config.yaml
n_layer: 8
d_model: 128
n_experts: 128
experts_per_token: 2
d_expert: 48
d_shared_expert: 64
activation: "geglu"
moe_layers: [2, 3, 4, 5, 6, 7]
router_score: "softmax"
normalize_top_k: true
routed_scale: 1.0
balance_loss: 0.0157
balance_bias: false
router_z_loss: 0.001
n_groups: 8
groups_per_token: 2
init_std_router: 0.00815
lr_router: 0.001
vocab_size: 8192
norm: "rmsnorm"
norm_eps: 1e-05
tie_embeddings: false
optimizer: "laprop"
lr: 0.00165
beta1: 0.9
beta2: 0.98
grad_clip: 2.0
batch_tokens: [65536, 131072, 262144]
seq_len: 768
train_tokens: 418600000
steps: 4416
dataset: "wikipedia_en"
Below are experts of layer 4 (counted from 0) of a mixture-of-experts language model. Rows are named router (the router's row for the expert), gate (a neuron's input weights, with its number), up (a neuron's input weights, with its number) and show model dimensions 0-127. Each number is 500 + 50 x the weight over its row's rms, rounded and kept within 0 to 999. Numbers have three digits each.
Before each expert's rows: "comes after" lists some tokens at least twice as common just before its tokens as in all text. This comes from a sample of Wikipedia text that the model never trained on. Tokens count by the router's weight.

# expert 61
comes after: " the", " and", " of", ",", " a", " in"
router:447563442537552568455540551567453530458436545453441452456481529431444541463439543441456541548470544450509550454449575560447563433545548453446551541457554546448546555449541489446539442564557510524546503435554554555558545569531440478492463538555569444437550543453535545455554437565562561545540451562536526468496498555473458565572459460577561445454547582546557446442550454443447551487456
gate0:530595442540453496503483521608412423446501517402481507372569507490536490503506504448468517530575499494579522448465427586386477505533532570408581529472487490450502489464512470517472401470527513518501514499611526523547551482522440554507434515444493423409570516547442500500494420595475503570578490471509536464500565528528522572544518521551527528506517542427399372548535506457445515524474
up0:518457449494519444441428462506476501507510455546423484400463439522539489505602413480576425510466441560519455561554456591523420564471560542475450461552500525470418429486449512550463504517501455522467508578516536471434529462491407549503516518572472461456416384519424454484512544587439453539502508452519617406555490481425574548467535529477470456514498553520446437584494503413497416558473

# expert 47
comes after: " ", ")", "4", "0", "5", "7"
router:458562440550548555442545536571438541446438552481429446444455521431441515531444550423479539490463556449534541437454569574460563449547533494423539543448552538444546554449517539456554448547564511517556530437551560539560530560515455477508457541617545438437548540449525551459549442563565548538552466556548528460472526549440445563563469460550549444457547579550552451450548450445447544481456
gate1:464595633502542509551393517520507551511453503512580492541567468569486503445420488512513454419493523538516429470557496503542474556438637588490442516455563517504463558507418533532557480533514517457445473381500509469451553492480473494511517527565543539525510466512534458555489538512597570434453467517514517470454513419426537522553581526555455407426533621540512539476515525508388594507500
up1:511449491503487477542444411395558520518536435504493514528547530630502516508469451556530439467564457459595426464447520418536548542465454558359487511514438517619510454514517487552526523490535535454481486559454491513483556518481498453542455465489529539617437482524432487450493558405488528470475452494508358557540510438526508463435550553473452599526571555627492516541441485522525428488490

# expert 66
comes after: "0", "1", "/", "-", "S", "–"
router:443534486557520580471525469543456587464435555474442457474485508448457529510454528434382538478471557454471541447473547535458527456530610495439535545441550551420545555451540507464552429548564528541553512456533553541573534594520431480473472547589531455445554554445531559455553442543536518541555440556535525456546519552484447552550452453584546438457512584618551443441529448477451548459449
gate0:494507529478543578481531491508506580503507508521480553431422445390527540440557504446556518517560526509565561499525469481520389475455568546497438393596559474468490527511521576510424532536485501527563481470542502439494493492509369402517335485485435535493415556488494461511439544415441554483574401573434443530573490465577476478522428500449493548479440489510425538468470469522528547535499
up0:422474441615424543479479482516529499509499477521548453486331495469487395468526521405471542552570492507441500538611496587531474465503500531495496556540556464433554414461539535452571467445537443600612420503557485507528437423509487613419523575476496450508555497441467520510539481465558436549461488504563498517431559410458522466528535560524472498506522458533492470428547547550546516517473

# expert 71
comes after: "7", "9", " |", "8", "4", "6"
router:444567456547549565458527502572446498456445559469453441464471523437437570481446544448472555463457562443514566445446551562443552460541508476443543562442564548431548555444516503461547441564555528520550515440554568548557554572530452478460466553569562449427562553441527558451558438558546541551546466565529528449513526550442458557576464443577547451459532577552559456449558453467446539490452
gate0:528490442524514463605473484496389417502538459519551461388457569537624357529429546512452521505573506436522503442571483481544397483536482533477474535399466496387515459499426461545534536551482492442610486420574540533504542464567460539526494534493480536495505521534433496427472489510549439483511507551575515449502433572491569590526470449474569396517498475533472518556515468514498450503447
up0:562531527547491497524399538437435439447507523463482520431451548538584461507461401515485427533463516431558451516545504551520502442470459587534509505458520541434481427563483432548512465538471460411458492482497517563529517363553504512466562563560415493455541476498398509491459440495398510507447526521460509557588503433457618462443515515402548519516487450545569458609511400539530523501439

# expert 13
comes after: "5", "4", "7", " one", "3", "0"
router:459547453543532550454549509566449528455441552469434462428462510430460509521455547445473553473442539441514551439451562567455560450542558512489542560462581555445557526452536531454546462546541549571551504425565566550547558575535438469513420552576603451444543537446565554447553444555548567544548472555548542450463535544480465555549451455562558478465553562570536450447558459463440555485459
gate1:474470431536577533500493490513471563513564535484477470497449427490514491633469520506512495540389479452463469517477556557631488533476434505449530471470474485405607517508504553478522509506544404551539461467402541509473498463534582457521477551503599497510458448526481576479475512524594450526528547467565495431588588519549530606442449442521505401484625490540531383506469537517488445551537
up1:520516525447474497487533517438511552487586517488457524474500431470426408520501565528550506591530551533493559459447508417488582495428527449603560460457451489588565469467521526515439504468476499523545510551491512487503485536495580428523376512447502558481481430570466525561470495564533486541544427441447453574404532407422530556414419399494418496455634469417497495460542504480534470532562

# expert 117
comes after: "'", "1", "%", "’", " Date", "6"
router:458542468548568549475521492562453550462450561451472442404458492461461582435473536440416550461459569474440551453484565557462532447559532503485551531458559555436548543457546474469562475542540518535576551435559559534531571519572445484513472535607549452448523517455536543454526451575557568549538440549511542484404539538444445545565452473564563448458498582600564453437558460450455537526474
gate0:491482491531556539426436657409459453462481532459491479512497545520509524484486500496489536501516548559408460457424511568522629516494554505444516521480512404543459486478474519539500501481416431402485500484479507541498479585509468421505429533505477446557496507512558578506585506522508531497538667474478446509612393520419537548484556435477465407551481405505470487474525498439518515569411
up0:500550527534516479483591408509475486506511581484484529398529491500455494538459519482534484570465519468550505454439468479411500536491467436508527474428491485441591534387564495479505426533513554470484460502556480610529557591491529519433430565488531448505539588456573533410472545509516470569576387457422564503503588550602500478424479478510470472432577586433523518471599485435426456460512

# expert 22
comes after: "s", "–", " number", "-", " due", " S"
router:422547433564549557416513483562446557462424552470449462446472508426449576602450554451461550514455558450490565451459546557442543464561587476456566529457538553439550558424538480467542453552575523541549521445539552554576552560525449458499460535538593454457563545454528557462555447543561565545556485573531566470509505534475443547546473442573552478451526576517540450450532469472453536468466
gate0:477544459510554514410398481438494501491387508456471495478497518462470491530512454494471568517487475479576528532404458554431479458562523396498482480545494646533494617537467422566464462538516520511489424449543402571534451434379502436564533506524501518536524521539511506509388450533470554506564567493442533516543478371471455482467539498458443466459494491539483574470452435566511549413444
up0:489508604488446525382413417510529512526524469498508524460592488459534606451468553462436503354483443528391433447521481582521487459409561476538472470528523573461498425532546485516555571448473582452536432431533442473516463543468533564495524532464521510589570474502500524508434502492485550457393556447429464410553468525501445495557440481488472479458590453428486523472498535416464500479503